python train.py --d_model=320 --n_experts=160 --d_shared_expert=256 --activation="gelu" --normalize_top_k=false --routed_scale=7.3 --balance_loss=0.00421 --lr_router=0.00173 --n_head=5 --vocab_size=8192 --norm_eps=1e-05 --optimizer="muon"
Below are experts of layer 2 (counted from 0) of a mixture-of-experts language model. Rows are named router (the router's row for the expert), up (a neuron's input weights, with its number) and show model dimensions 40-79. Each number is 200 + 20 x the weight over its row's rms, rounded and kept within 0 to 999.
After each expert's rows: "gets" lists some tokens that make up at least twice as much of what it gets as of all text. This comes from a sample of Wikipedia text that the model never trained on. Tokens count by the router's weight.

# expert 127
router,199,230,198,189,224,219,190,206,196,182,186,191,227,195,193,221,183,198,165,199,199,239,231,174,223,219,221,222,153,211,162,187,206,200,196,209,185,171,187,210
up0,227,181,203,194,201,234,194,217,184,200,159,183,204,227,190,212,169,214,203,232,192,186,156,222,216,185,208,208,186,204,188,208,232,177,167,220,200,208,225,193
up1,211,201,210,184,187,223,204,191,191,190,202,187,195,213,168,193,198,224,222,198,220,204,206,183,186,203,146,211,185,177,183,174,219,244,205,196,252,211,195,203
up2,224,184,201,189,177,206,195,206,213,213,203,222,191,202,197,194,228,221,184,188,186,146,171,233,201,173,184,205,226,182,194,195,209,176,206,200,186,181,198,179
up3,212,187,210,181,190,185,196,206,202,221,193,236,215,202,174,228,260,183,182,209,217,173,206,201,200,240,166,205,183,196,209,215,200,213,213,171,199,182,215,190
up4,180,187,179,170,208,162,199,197,203,175,208,209,152,191,226,223,192,184,186,210,209,228,203,194,180,203,163,191,170,216,221,212,182,160,189,201,205,188,218,177
up5,209,211,201,221,221,188,211,206,185,204,202,190,183,179,210,218,227,214,164,186,176,194,194,217,225,197,215,206,192,220,232,196,201,242,186,212,179,199,214,203
up6,181,214,208,192,217,178,194,173,195,225,186,194,224,205,196,196,179,226,210,209,196,201,202,187,205,224,192,186,160,182,201,225,194,206,177,186,199,195,207,232
up7,242,212,199,190,205,182,191,204,172,196,241,208,211,184,206,173,202,215,189,205,201,185,214,204,212,226,216,224,235,214,217,188,217,191,215,198,202,190,175,222
up8,210,197,224,199,202,185,207,188,219,208,219,204,223,216,214,215,215,238,208,181,203,202,202,214,199,185,195,201,217,177,193,189,215,180,197,200,218,183,191,238
up9,211,173,230,168,174,181,220,200,202,205,196,191,203,193,192,178,235,189,170,185,194,196,224,229,211,201,196,200,189,213,199,189,190,216,179,210,231,204,193,195
up10,194,167,208,214,191,239,200,183,211,215,182,185,206,204,188,187,172,234,200,197,191,147,205,202,204,215,179,208,205,204,209,248,229,177,204,179,174,201,180,209
up11,201,179,196,205,208,212,213,205,205,216,194,169,186,217,238,188,276,201,190,220,195,221,224,212,174,195,214,225,183,194,224,201,187,186,200,194,215,187,203,201
gets: "A", "S", "M", "In", "D", "I"

# expert 144
router,167,205,195,176,189,234,203,224,229,162,178,173,229,205,213,183,182,191,164,222,221,202,208,194,196,187,196,176,227,181,243,175,196,206,199,171,178,203,185,190
up0,198,184,195,176,230,203,187,184,213,207,190,207,188,213,203,164,196,210,187,208,197,208,186,191,179,188,218,187,194,172,205,222,191,216,190,188,221,209,152,208
up1,204,199,224,215,161,228,214,195,197,165,188,205,184,212,226,167,202,180,202,212,239,173,174,195,201,187,204,174,203,192,215,182,221,180,202,237,224,194,187,183
up2,178,225,186,176,244,206,209,190,204,222,226,185,179,181,209,220,235,173,179,215,223,177,224,170,198,229,167,191,214,180,220,150,215,191,230,203,186,216,159,195
up3,222,214,206,239,155,187,211,185,199,196,174,237,200,206,192,205,183,216,194,223,228,219,236,177,197,202,208,175,164,197,189,176,201,195,204,209,207,191,179,194
up4,217,217,185,193,199,200,184,211,211,177,197,156,202,202,164,224,159,193,173,178,230,185,170,229,167,158,204,201,175,215,194,214,178,217,183,186,228,205,193,206
up5,218,208,183,167,190,208,198,204,196,178,204,223,212,198,189,157,155,234,227,186,224,179,209,206,179,197,180,183,197,199,177,198,213,197,192,211,203,197,188,205
up6,203,180,190,227,132,138,207,220,218,199,215,200,222,202,196,197,196,238,204,198,192,181,188,228,183,168,204,193,172,180,201,211,208,201,200,184,169,190,153,174
up7,218,248,185,157,180,216,215,199,186,215,200,227,193,180,204,185,196,191,172,198,204,232,181,181,197,172,200,206,213,212,205,221,208,186,208,249,234,184,175,225
up8,188,220,212,218,204,176,219,182,204,193,227,226,225,182,212,204,217,188,195,204,216,200,220,191,196,214,202,176,198,216,235,224,192,192,178,228,223,183,205,210
up9,225,174,186,177,189,221,218,218,194,188,206,181,202,196,200,222,207,204,215,217,187,189,227,195,202,183,168,212,189,202,196,223,186,238,194,176,183,198,195,205
up10,211,183,209,199,206,221,210,185,193,185,250,189,219,182,181,184,192,228,184,207,145,176,205,222,199,193,222,198,222,162,219,215,202,219,196,224,237,194,169,190
up11,159,206,214,192,204,215,215,215,217,189,186,204,176,199,196,224,198,160,195,204,202,190,223,201,187,220,175,210,167,183,178,171,219,197,208,194,220,205,221,222
gets: " first", " one", " this", " two", " second", " This"

# expert 151
router,206,192,212,197,227,178,205,200,194,218,203,196,168,193,226,202,174,220,183,187,225,194,235,193,195,200,208,158,168,170,197,211,190,219,185,216,205,200,173,172
up0,201,213,201,207,166,200,205,190,224,193,155,234,208,193,172,190,175,208,203,185,198,218,234,170,193,201,182,161,223,205,196,207,202,174,197,217,202,214,138,189
up1,223,184,208,220,204,176,212,198,195,208,184,179,160,202,194,202,229,189,212,208,209,184,218,211,196,214,219,204,202,224,198,187,227,212,194,206,207,219,197,218
up2,204,220,190,225,196,211,195,190,203,193,203,229,206,185,248,200,192,223,144,200,191,210,192,190,203,212,178,215,197,221,233,180,199,191,191,199,178,207,150,216
up3,188,190,222,188,189,191,208,197,197,213,225,231,211,223,202,150,201,205,213,221,171,230,215,200,205,215,184,175,212,211,221,160,206,189,210,211,187,204,182,199
up4,234,231,188,163,243,217,221,195,178,185,180,174,210,185,237,156,200,181,188,204,172,201,164,231,187,219,202,220,157,191,185,194,195,182,206,213,217,196,239,184
up5,223,203,215,207,217,204,213,206,172,188,166,202,202,218,192,238,205,213,216,212,214,198,179,199,193,247,191,238,184,203,205,190,176,226,186,235,198,183,261,222
up6,179,183,208,170,226,199,245,203,193,211,200,209,201,201,199,218,231,234,243,221,215,196,187,178,203,223,138,209,221,202,193,209,166,180,189,199,192,198,170,197
up7,199,208,206,169,197,196,195,213,189,230,185,180,200,192,191,256,227,195,202,198,204,207,224,227,197,224,187,187,185,198,163,211,180,183,178,209,195,182,177,199
up8,213,210,227,219,228,187,193,188,187,209,191,202,203,190,218,194,190,205,200,225,231,190,159,207,191,210,208,199,183,209,183,220,204,198,229,178,181,210,241,196
up9,165,188,218,202,153,204,196,187,214,217,191,222,186,223,198,209,215,193,247,221,181,220,193,206,192,204,190,212,228,150,183,169,207,213,215,233,201,197,213,193
up10,198,188,188,225,186,179,181,195,186,212,240,184,186,201,205,172,190,170,168,192,188,219,219,219,185,233,156,200,209,197,211,203,211,198,192,224,215,221,207,189
up11,199,228,199,210,199,190,200,210,196,223,190,189,195,186,188,165,189,213,217,233,205,200,204,191,202,202,211,236,197,217,191,232,208,225,211,192,179,195,230,170
gets: " by", "ed", " named", " Preceded", " Succeeded", " called"

# expert 10
router,183,206,218,175,198,221,194,227,222,156,195,192,212,203,202,211,187,195,187,203,202,237,236,195,219,208,226,231,195,199,198,198,210,236,195,220,221,205,195,195
up0,187,179,195,184,172,207,183,190,176,201,161,221,214,211,186,203,180,185,217,174,204,230,208,188,225,170,179,175,212,215,253,214,175,263,187,210,238,202,170,184
up1,183,203,179,174,214,202,217,185,210,188,218,199,187,213,185,197,190,220,228,176,208,200,192,138,160,191,148,210,202,207,205,159,182,225,206,211,218,207,220,197
up2,196,191,200,231,192,211,184,194,206,196,195,225,212,208,217,189,198,199,218,183,207,225,194,184,188,190,185,179,157,185,154,220,190,202,213,222,205,214,172,210
up3,196,226,213,223,192,212,202,175,210,184,198,176,205,188,234,229,178,170,182,186,202,216,179,179,194,222,215,203,211,168,160,203,204,217,204,192,217,210,174,193
up4,222,229,180,169,202,203,194,181,165,209,212,227,192,206,155,207,197,187,179,189,204,228,236,200,195,215,216,203,221,206,182,216,191,211,222,198,201,206,192,200
up5,233,199,213,190,206,194,199,201,228,169,211,220,174,208,180,173,231,198,160,185,178,198,244,183,199,207,223,177,206,180,194,192,202,189,219,189,216,183,189,198
up6,154,197,188,183,180,181,181,190,192,216,219,196,193,191,198,193,205,203,209,196,177,186,208,172,195,207,220,200,190,172,175,230,192,260,204,230,227,191,177,180
up7,194,171,201,182,189,201,225,209,204,227,216,217,183,214,167,186,199,190,218,201,184,229,180,237,187,209,176,164,167,198,182,232,186,181,191,217,212,215,223,220
up8,192,177,179,221,197,191,187,189,174,197,184,213,212,177,183,189,219,218,218,222,169,147,204,200,177,138,197,207,164,192,187,179,194,208,182,202,194,211,189,204
up9,201,171,200,224,180,203,186,190,190,212,192,179,190,202,211,206,184,173,224,177,220,205,194,183,183,182,179,248,220,210,209,145,203,229,199,205,215,214,177,185
up10,217,212,167,240,203,204,180,197,197,181,173,202,169,184,192,204,234,217,179,205,199,193,205,170,179,204,205,198,196,214,225,221,193,218,222,187,157,189,178,203
up11,183,200,194,223,174,191,198,195,194,179,214,212,211,186,205,218,183,185,189,204,227,212,195,188,189,192,200,241,171,222,205,236,231,195,185,224,208,188,213,209
gets: "The", "W", "S", "In", "Ch", "M"

# expert 138
router,203,198,220,175,193,192,215,184,217,219,226,234,176,200,233,201,193,211,233,185,174,179,228,184,178,181,209,183,243,180,241,192,184,184,213,245,196,183,181,178
up0,202,234,202,192,180,190,191,189,224,166,180,202,205,178,166,179,196,216,208,180,207,209,175,194,210,229,172,180,211,190,197,166,193,203,203,231,190,228,174,176
up1,212,219,202,211,205,173,214,201,218,192,187,207,206,186,237,242,195,214,232,214,178,195,168,193,218,239,250,207,223,208,173,171,171,202,209,207,222,207,187,185
up2,207,183,209,189,221,215,206,196,221,204,186,187,195,197,220,230,191,218,203,213,207,181,216,186,198,226,209,215,188,187,180,178,217,236,212,208,207,186,225,205
up3,201,171,189,198,174,205,203,210,172,202,191,206,206,202,196,229,193,212,200,209,199,216,218,229,216,213,225,185,190,202,167,208,202,211,218,185,194,194,195,208
up4,194,195,197,171,201,212,189,215,219,183,194,190,196,211,191,184,198,226,172,211,241,168,203,212,163,166,181,205,200,212,194,155,225,235,180,202,161,203,224,197
up5,195,161,206,191,197,205,188,214,224,188,199,220,207,203,162,188,186,227,225,204,201,200,212,217,183,183,223,173,158,218,220,216,200,222,206,202,202,203,171,230
up6,212,229,217,214,206,179,203,207,175,210,215,194,172,209,182,211,191,204,229,187,188,232,229,182,214,223,156,191,203,212,221,203,216,170,197,233,183,194,199,193
up7,235,197,197,201,220,203,177,178,197,197,224,232,212,206,151,176,196,197,212,221,149,211,212,205,209,183,194,224,223,183,181,216,186,160,182,215,225,194,204,215
up8,187,188,226,224,194,181,193,193,177,214,205,182,216,203,218,163,204,208,197,223,218,224,201,211,217,235,234,216,230,214,199,175,185,200,206,159,196,201,213,191
up9,191,228,229,164,177,220,214,199,176,218,197,201,172,198,189,196,176,176,140,214,163,220,209,181,233,219,181,214,189,179,215,192,201,214,222,180,191,217,185,204
up10,182,204,167,187,182,193,200,217,197,200,237,183,192,210,221,203,176,193,212,216,178,207,210,165,195,213,206,193,166,217,174,225,195,208,187,202,199,207,198,203
up11,206,231,195,168,190,223,198,170,215,225,184,213,211,201,191,205,191,202,216,186,228,206,183,202,191,224,206,163,218,210,227,246,179,232,223,183,184,223,182,182
gets: " was", " also", " held", " served", " has", " became"

# expert 6
router,187,214,179,223,197,231,204,190,222,227,187,172,218,188,176,199,174,171,196,186,226,205,195,212,240,220,220,230,184,191,218,188,191,197,207,197,217,189,236,169
up0,192,177,219,191,198,201,223,172,174,193,213,214,212,226,172,210,225,211,229,187,185,198,202,166,217,193,205,180,202,236,223,193,177,239,209,191,225,217,170,178
up1,203,189,211,222,191,215,176,208,188,205,195,208,196,201,191,196,208,208,216,191,222,196,245,179,177,214,211,156,171,218,201,210,188,205,184,186,202,218,194,220
up2,222,185,187,188,240,219,215,214,211,195,195,215,193,212,208,200,191,205,209,216,205,185,193,189,158,203,213,243,207,209,200,225,216,229,215,197,173,206,215,211
up3,222,223,191,237,184,179,196,216,201,218,201,168,179,180,201,167,222,182,193,180,208,149,189,216,197,195,229,222,220,199,186,200,219,178,202,184,199,192,205,201
up4,231,200,225,177,175,219,219,186,226,206,182,198,193,206,187,195,215,203,175,199,223,197,225,207,207,201,196,194,199,224,207,212,190,261,207,224,216,197,213,194
up5,187,208,210,217,205,181,213,197,221,201,172,179,196,222,203,205,221,211,188,198,181,182,189,211,157,173,201,182,206,228,215,170,196,180,161,206,213,183,228,192
up6,186,216,198,173,190,193,199,202,184,220,198,214,176,198,225,203,193,253,218,197,193,180,207,241,183,218,189,184,233,215,199,217,195,195,221,206,211,189,194,184
up7,195,180,201,153,205,198,214,190,196,200,196,206,218,186,183,208,219,170,210,192,215,221,192,270,179,166,199,204,206,199,206,184,212,188,231,163,184,202,218,212
up8,215,218,186,253,183,204,207,219,219,208,185,230,205,201,199,234,207,187,212,213,216,180,182,215,215,185,189,195,224,214,174,227,222,205,197,202,198,165,225,203
up9,205,241,184,178,218,195,198,220,194,216,200,156,208,177,198,199,184,187,200,187,206,184,198,197,203,180,193,204,186,200,244,208,176,240,184,245,165,211,176,184
up10,211,196,189,230,183,215,191,192,223,173,197,194,196,218,213,178,202,208,178,185,183,200,218,203,160,180,217,196,198,184,195,212,202,227,192,193,197,205,165,171
up11,191,246,246,188,222,173,202,191,190,185,212,187,220,186,221,196,216,185,201,208,208,149,169,196,183,201,191,178,185,227,189,213,207,209,197,170,188,195,217,205
gets: "0", "2", "3", "er", "le", " the"

# expert 111
router,183,158,186,229,193,221,216,219,212,213,164,157,198,196,172,186,174,160,181,203,232,211,200,199,236,212,198,215,190,219,227,193,211,199,190,191,206,199,213,178
up0,213,177,214,213,171,193,227,164,185,211,189,224,194,229,232,191,224,198,210,224,190,212,196,200,173,232,169,201,168,170,227,195,210,220,182,146,202,195,221,189
up1,224,200,189,157,214,199,180,207,201,194,207,186,221,212,208,172,177,214,208,192,175,219,173,217,202,227,212,218,193,229,204,208,215,225,191,199,209,171,192,180
up2,205,208,227,213,197,197,219,202,197,189,219,214,213,212,204,187,195,192,196,172,207,235,192,209,216,217,193,165,213,180,192,215,231,204,215,200,220,226,194,191
up3,211,225,234,188,186,225,212,192,206,189,166,190,227,215,207,185,207,204,227,211,189,225,196,203,227,189,195,204,207,208,198,213,216,212,220,178,193,182,198,202
up4,200,190,197,206,167,225,217,185,175,172,200,238,224,203,224,189,219,198,181,213,193,189,201,198,196,189,130,196,196,207,194,221,166,212,187,219,177,178,226,200
up5,204,202,187,205,182,197,200,206,174,199,195,188,215,224,194,172,194,172,214,223,233,179,177,173,171,201,188,219,175,223,175,187,200,166,199,229,205,200,189,189
up6,216,185,172,230,181,227,180,181,180,196,204,179,194,200,194,201,170,192,201,227,175,210,166,224,204,199,182,211,187,195,197,204,179,223,208,202,193,219,165,181
up7,187,198,174,256,161,193,210,191,198,186,201,201,207,180,205,198,196,201,222,206,220,198,210,180,179,174,196,179,208,196,196,201,178,175,203,191,166,203,237,202
up8,200,188,226,205,196,192,225,207,185,222,181,215,183,185,179,225,175,214,179,216,144,207,195,187,158,191,216,200,204,230,189,229,198,188,215,240,202,220,198,184
up9,204,204,181,182,232,209,214,213,210,156,207,233,183,179,177,211,219,169,194,214,233,205,205,217,190,234,178,189,253,176,216,203,187,177,203,227,207,178,199,228
up10,210,200,188,203,195,180,199,205,214,198,211,214,210,203,185,196,205,191,150,191,238,187,204,171,199,201,182,191,200,216,161,185,180,236,193,201,210,176,231,192
up11,215,174,181,183,223,221,207,204,215,193,200,214,205,209,210,220,214,171,163,216,196,203,206,224,190,195,208,227,212,210,174,215,199,195,184,227,171,189,207,206
gets: "2", "0", "3", "6", "4", " "

# expert 90
router,166,177,204,227,192,195,217,200,230,231,187,193,195,197,218,221,226,165,209,242,238,174,234,200,235,188,223,226,215,202,190,230,207,196,197,202,218,191,189,199
up0,202,194,206,203,186,193,203,205,207,184,212,191,193,210,238,214,197,237,213,169,186,223,204,191,178,227,197,187,167,234,183,205,196,186,192,223,203,216,203,200
up1,197,186,210,196,194,211,185,212,194,201,237,221,170,221,185,194,171,214,190,200,225,170,214,199,205,180,199,215,191,211,194,198,214,229,194,199,212,202,229,191
up2,204,167,164,189,202,220,194,178,188,209,199,203,207,202,209,141,208,205,185,195,221,202,226,177,154,214,174,216,211,193,193,163,194,200,180,195,200,198,206,216
up3,216,162,192,215,209,189,204,211,187,194,198,183,196,217,183,178,200,204,204,209,213,219,218,190,212,186,173,186,209,165,195,208,207,193,209,221,171,215,164,208
up4,199,169,205,190,249,183,215,213,179,201,242,167,196,191,200,174,193,204,214,213,179,217,199,180,146,196,192,200,216,225,220,187,203,183,213,181,205,191,177,177
up5,201,177,214,229,213,205,211,214,207,202,168,227,229,202,171,176,188,209,176,231,215,189,243,172,201,218,195,206,185,180,208,196,192,183,203,237,217,217,175,195
up6,203,204,206,180,195,165,190,182,175,220,187,194,228,220,217,188,191,202,230,218,215,175,169,179,206,198,195,196,201,195,190,189,204,193,205,173,235,212,244,207
up7,212,233,185,231,240,193,202,181,216,203,205,177,225,200,208,196,211,216,180,192,158,191,178,171,164,222,217,219,208,201,231,211,187,178,229,221,188,207,185,167
up8,170,185,167,191,193,200,205,190,196,201,204,187,217,176,201,193,225,196,167,218,202,251,200,205,213,192,184,216,213,208,199,219,187,237,193,172,182,197,198,207
up9,208,206,205,198,202,232,192,216,185,188,219,166,198,215,185,171,190,203,183,229,214,203,214,217,177,217,196,160,223,162,229,211,214,191,194,226,207,190,200,187
up10,190,204,184,225,206,179,199,212,238,201,205,180,181,180,149,194,224,211,216,214,158,175,233,233,176,198,171,211,222,219,154,181,207,200,212,188,181,200,191,215
up11,223,212,193,145,226,193,198,213,184,204,200,175,194,219,182,183,170,194,182,190,187,223,200,216,208,197,180,183,178,204,203,178,198,199,219,201,167,216,234,184
gets: " USA", "AR", "U", "R", "L", " RUS"

# expert 59
router,216,201,213,192,192,197,204,199,203,172,202,216,218,180,232,163,183,191,193,218,215,191,220,176,193,189,201,226,200,199,192,188,196,197,227,208,192,208,197,218
up0,197,191,224,216,210,208,189,189,182,217,169,229,199,215,210,237,203,189,175,200,182,193,236,217,195,196,206,216,175,193,215,197,208,221,188,185,201,199,193,206
up1,219,202,203,223,196,211,185,195,192,217,204,180,200,198,167,215,226,213,193,200,184,188,215,206,194,199,204,193,215,209,184,201,176,190,186,260,192,202,192,193
up2,204,204,177,247,219,206,201,195,182,205,214,203,175,201,206,233,216,193,165,203,192,189,187,211,207,196,217,181,224,190,228,206,193,207,215,199,159,188,161,192
up3,220,231,184,224,198,200,181,207,232,198,172,216,223,190,241,221,174,210,220,210,196,196,212,196,211,172,174,196,173,210,199,180,190,198,211,228,148,202,198,208
up4,224,175,214,201,184,229,187,205,204,203,200,214,225,181,172,219,158,194,177,203,207,225,199,177,208,219,218,187,162,176,221,231,206,215,184,177,221,211,145,181
up5,213,194,177,237,187,184,192,175,211,205,193,198,214,219,202,210,161,223,234,183,214,187,183,188,209,196,189,192,206,197,229,191,200,176,209,183,217,206,157,184
up6,206,204,215,194,180,203,193,213,201,206,212,173,182,201,198,169,211,195,195,199,222,218,180,227,203,226,220,204,197,193,156,202,181,181,220,192,166,210,186,175
up7,223,217,201,188,173,184,210,202,209,217,205,246,198,211,201,137,198,191,171,188,208,231,175,166,164,202,242,212,206,178,208,201,213,211,174,216,188,208,234,215
up8,214,209,195,182,207,217,191,200,203,199,181,169,226,195,213,183,207,201,185,202,197,192,184,199,234,193,240,184,190,222,162,189,216,218,197,207,172,217,189,215
up9,251,195,207,215,224,204,203,199,220,176,213,208,212,206,171,206,208,188,196,200,199,168,201,220,235,208,220,213,244,210,188,253,204,191,203,211,198,205,233,184
up10,160,159,201,212,212,184,222,212,177,205,196,219,218,213,223,189,190,206,222,187,181,203,194,205,166,201,205,231,187,223,198,182,215,207,204,160,177,189,200,197
up11,178,222,232,168,206,159,218,209,172,175,248,226,182,206,185,138,203,226,191,215,165,239,184,201,187,207,216,220,172,202,206,214,190,206,201,210,206,187,186,217
gets: " other", " most", " more", " new", " any", " former"

# expert 120
router,214,184,198,169,203,188,216,187,209,213,224,199,170,186,190,202,237,210,200,187,174,178,220,201,196,175,201,170,220,181,221,183,189,176,220,190,177,192,213,181
up0,177,203,174,207,210,230,199,190,181,179,206,199,202,186,184,179,222,192,204,198,190,197,187,180,217,207,224,240,157,191,188,195,214,182,214,202,158,198,276,205
up1,172,226,215,166,155,174,193,190,231,212,207,159,211,215,223,226,228,196,196,194,208,230,183,194,185,223,186,159,183,215,193,200,192,188,193,194,190,187,198,178
up2,163,191,222,200,220,203,200,205,222,176,157,188,205,208,207,187,197,198,229,183,196,223,159,170,188,188,215,209,168,215,192,225,200,226,198,206,176,200,229,212
up3,215,213,198,223,165,204,192,187,206,191,235,232,216,202,228,240,226,160,176,204,192,187,196,212,193,225,213,225,213,207,162,192,183,201,221,178,214,176,188,194
up4,181,185,213,200,172,243,189,189,215,198,192,205,226,225,206,196,187,197,197,196,188,194,223,230,187,231,197,228,163,191,212,199,197,185,173,179,180,190,228,198
up5,228,233,209,169,205,219,200,190,190,167,198,155,203,195,203,230,241,219,142,206,164,223,226,222,226,190,230,172,197,218,211,200,180,213,191,202,241,186,178,191
up6,214,220,186,188,206,246,181,209,231,201,219,234,191,183,189,204,193,182,175,196,212,176,190,196,167,201,191,237,193,193,157,206,178,210,176,170,196,209,198,206
up7,180,216,220,222,205,209,199,208,227,204,213,169,207,197,203,164,192,208,219,189,190,159,191,193,213,205,212,211,182,204,171,199,195,214,182,230,196,184,203,203
up8,222,211,216,230,203,171,182,200,208,189,173,214,227,216,177,231,237,173,213,218,211,183,156,227,219,218,194,174,188,209,218,170,183,227,206,200,159,210,209,229
up9,167,209,197,205,255,215,209,208,224,192,209,164,174,204,196,210,194,207,193,184,198,219,248,212,188,233,206,188,208,190,239,224,182,179,196,222,208,218,203,182
up10,158,199,182,201,151,198,196,207,192,209,206,176,206,209,175,181,188,200,209,192,204,215,212,203,213,172,239,216,190,221,213,181,190,208,187,204,169,206,165,212
up11,197,245,197,208,224,207,187,205,217,219,214,167,197,202,192,216,221,225,206,201,177,183,173,205,196,183,221,199,143,185,210,185,181,183,179,222,207,181,207,188
gets: " is", " was", " =", " were", " are", " has"

# expert 15
router,192,166,180,229,190,228,200,201,221,218,156,171,213,196,173,198,185,184,187,192,230,218,198,210,237,213,226,224,186,184,223,191,197,188,192,200,219,194,234,166
up0,170,224,192,192,208,204,208,187,177,201,193,188,210,208,251,221,227,243,191,209,244,217,232,206,202,169,228,192,214,208,177,194,210,226,177,216,239,197,189,194
up1,199,204,216,190,186,215,178,186,195,197,206,187,186,204,182,202,212,204,218,229,169,219,191,160,217,230,202,189,207,195,202,220,206,228,211,213,187,189,165,185
up2,180,212,193,231,201,208,199,226,194,183,207,207,187,175,180,184,210,180,225,187,200,180,184,219,183,219,202,219,232,221,172,230,210,239,196,241,210,221,190,194
up3,187,235,206,218,208,189,226,215,212,202,179,218,220,207,191,213,223,216,204,186,190,214,190,221,220,173,173,172,192,189,201,216,191,238,188,227,174,199,186,217
up4,184,210,180,218,164,178,202,175,208,206,188,194,207,192,231,236,221,193,215,196,260,170,191,197,179,207,186,194,203,193,215,231,212,212,225,212,166,192,186,225
up5,177,203,187,184,201,169,195,194,214,180,222,184,215,170,208,205,217,200,184,220,157,195,165,203,180,203,177,217,204,215,207,226,203,198,186,200,214,212,197,206
up6,210,190,209,221,203,224,173,200,211,224,214,181,216,219,225,228,204,170,196,179,205,195,204,202,172,190,154,168,199,184,202,178,184,188,213,209,214,183,178,203
up7,206,230,202,222,214,191,197,184,171,209,185,208,193,173,196,175,220,184,176,203,177,206,230,198,189,221,186,176,209,215,200,190,171,202,190,200,200,212,160,212
up8,224,203,204,211,220,218,210,185,180,225,217,223,229,200,223,227,226,216,198,178,209,224,193,192,195,232,252,208,217,188,209,211,183,195,210,229,152,203,187,187
up9,182,212,181,210,228,179,196,201,189,200,199,224,246,188,182,162,187,191,182,198,176,198,178,163,208,224,189,179,216,206,224,177,191,196,186,223,189,179,198,201
up10,196,222,237,218,202,225,221,205,167,165,210,195,220,194,187,195,207,199,195,184,192,205,205,230,159,176,213,211,223,180,204,231,221,250,190,199,174,214,235,181
up11,210,185,205,195,186,183,181,181,222,196,193,183,209,200,177,213,202,205,179,210,215,198,210,209,212,181,203,201,234,238,215,184,214,171,192,242,224,214,165,209
gets: "2", "4", "3", "j", "0", "uk"

# expert 60
router,188,193,203,238,178,223,216,181,249,227,161,174,176,196,166,195,180,180,195,184,221,207,193,202,231,193,199,220,190,206,219,191,183,197,200,200,206,175,229,179
up0,180,217,220,200,203,229,206,217,218,188,206,203,221,184,206,184,203,198,240,167,204,234,192,229,227,184,221,206,260,182,167,155,180,198,225,240,202,209,152,191
up1,187,206,218,213,172,187,217,210,182,210,185,207,234,208,208,231,199,209,192,209,179,254,183,222,199,191,173,223,209,215,183,204,174,216,180,212,196,219,239,174
up2,177,201,200,221,179,238,205,218,192,189,161,220,185,224,237,167,206,178,218,226,175,175,226,193,223,217,222,164,188,141,213,201,217,225,230,206,166,226,175,182
up3,184,206,216,199,181,183,215,188,212,193,204,196,194,217,196,237,182,172,242,205,174,182,192,154,137,198,202,213,190,199,214,181,215,150,215,246,220,195,175,184
up4,207,229,189,192,221,201,179,230,215,196,226,212,228,188,213,190,222,202,152,189,198,187,225,199,176,166,226,218,195,221,198,178,198,201,215,218,196,193,196,213
up5,174,221,179,170,201,220,193,213,191,218,182,201,209,203,195,168,200,212,185,209,216,195,186,172,219,192,180,153,191,194,179,206,185,227,202,180,229,196,214,184
up6,215,172,175,212,173,181,186,211,174,210,181,198,221,196,218,204,241,218,205,225,182,203,185,186,207,211,207,198,161,213,188,207,190,211,197,185,172,202,183,218
up7,219,212,183,203,196,193,210,213,185,192,191,219,189,186,208,194,212,184,224,193,190,209,187,223,209,170,184,193,204,204,177,171,211,213,204,193,191,211,241,193
up8,206,207,192,219,224,204,201,227,199,197,199,182,188,193,167,229,232,223,228,185,207,202,196,224,158,216,183,175,180,191,236,183,165,228,223,207,193,184,204,213
up9,211,206,202,215,200,176,174,211,194,198,205,223,203,215,176,187,215,195,187,181,158,161,176,190,143,199,198,224,251,222,215,175,224,209,179,243,224,192,202,205
up10,212,214,207,171,195,250,240,208,185,208,195,176,202,194,227,237,208,188,219,187,189,202,184,200,188,224,212,215,175,213,234,208,190,170,218,201,182,185,192,202
up11,204,226,201,207,203,196,199,197,210,175,214,197,215,186,203,189,231,191,198,189,199,224,196,212,208,247,191,190,198,217,192,227,185,190,208,164,215,204,176,199
gets: "1", "3", "4", " a", "0", "id"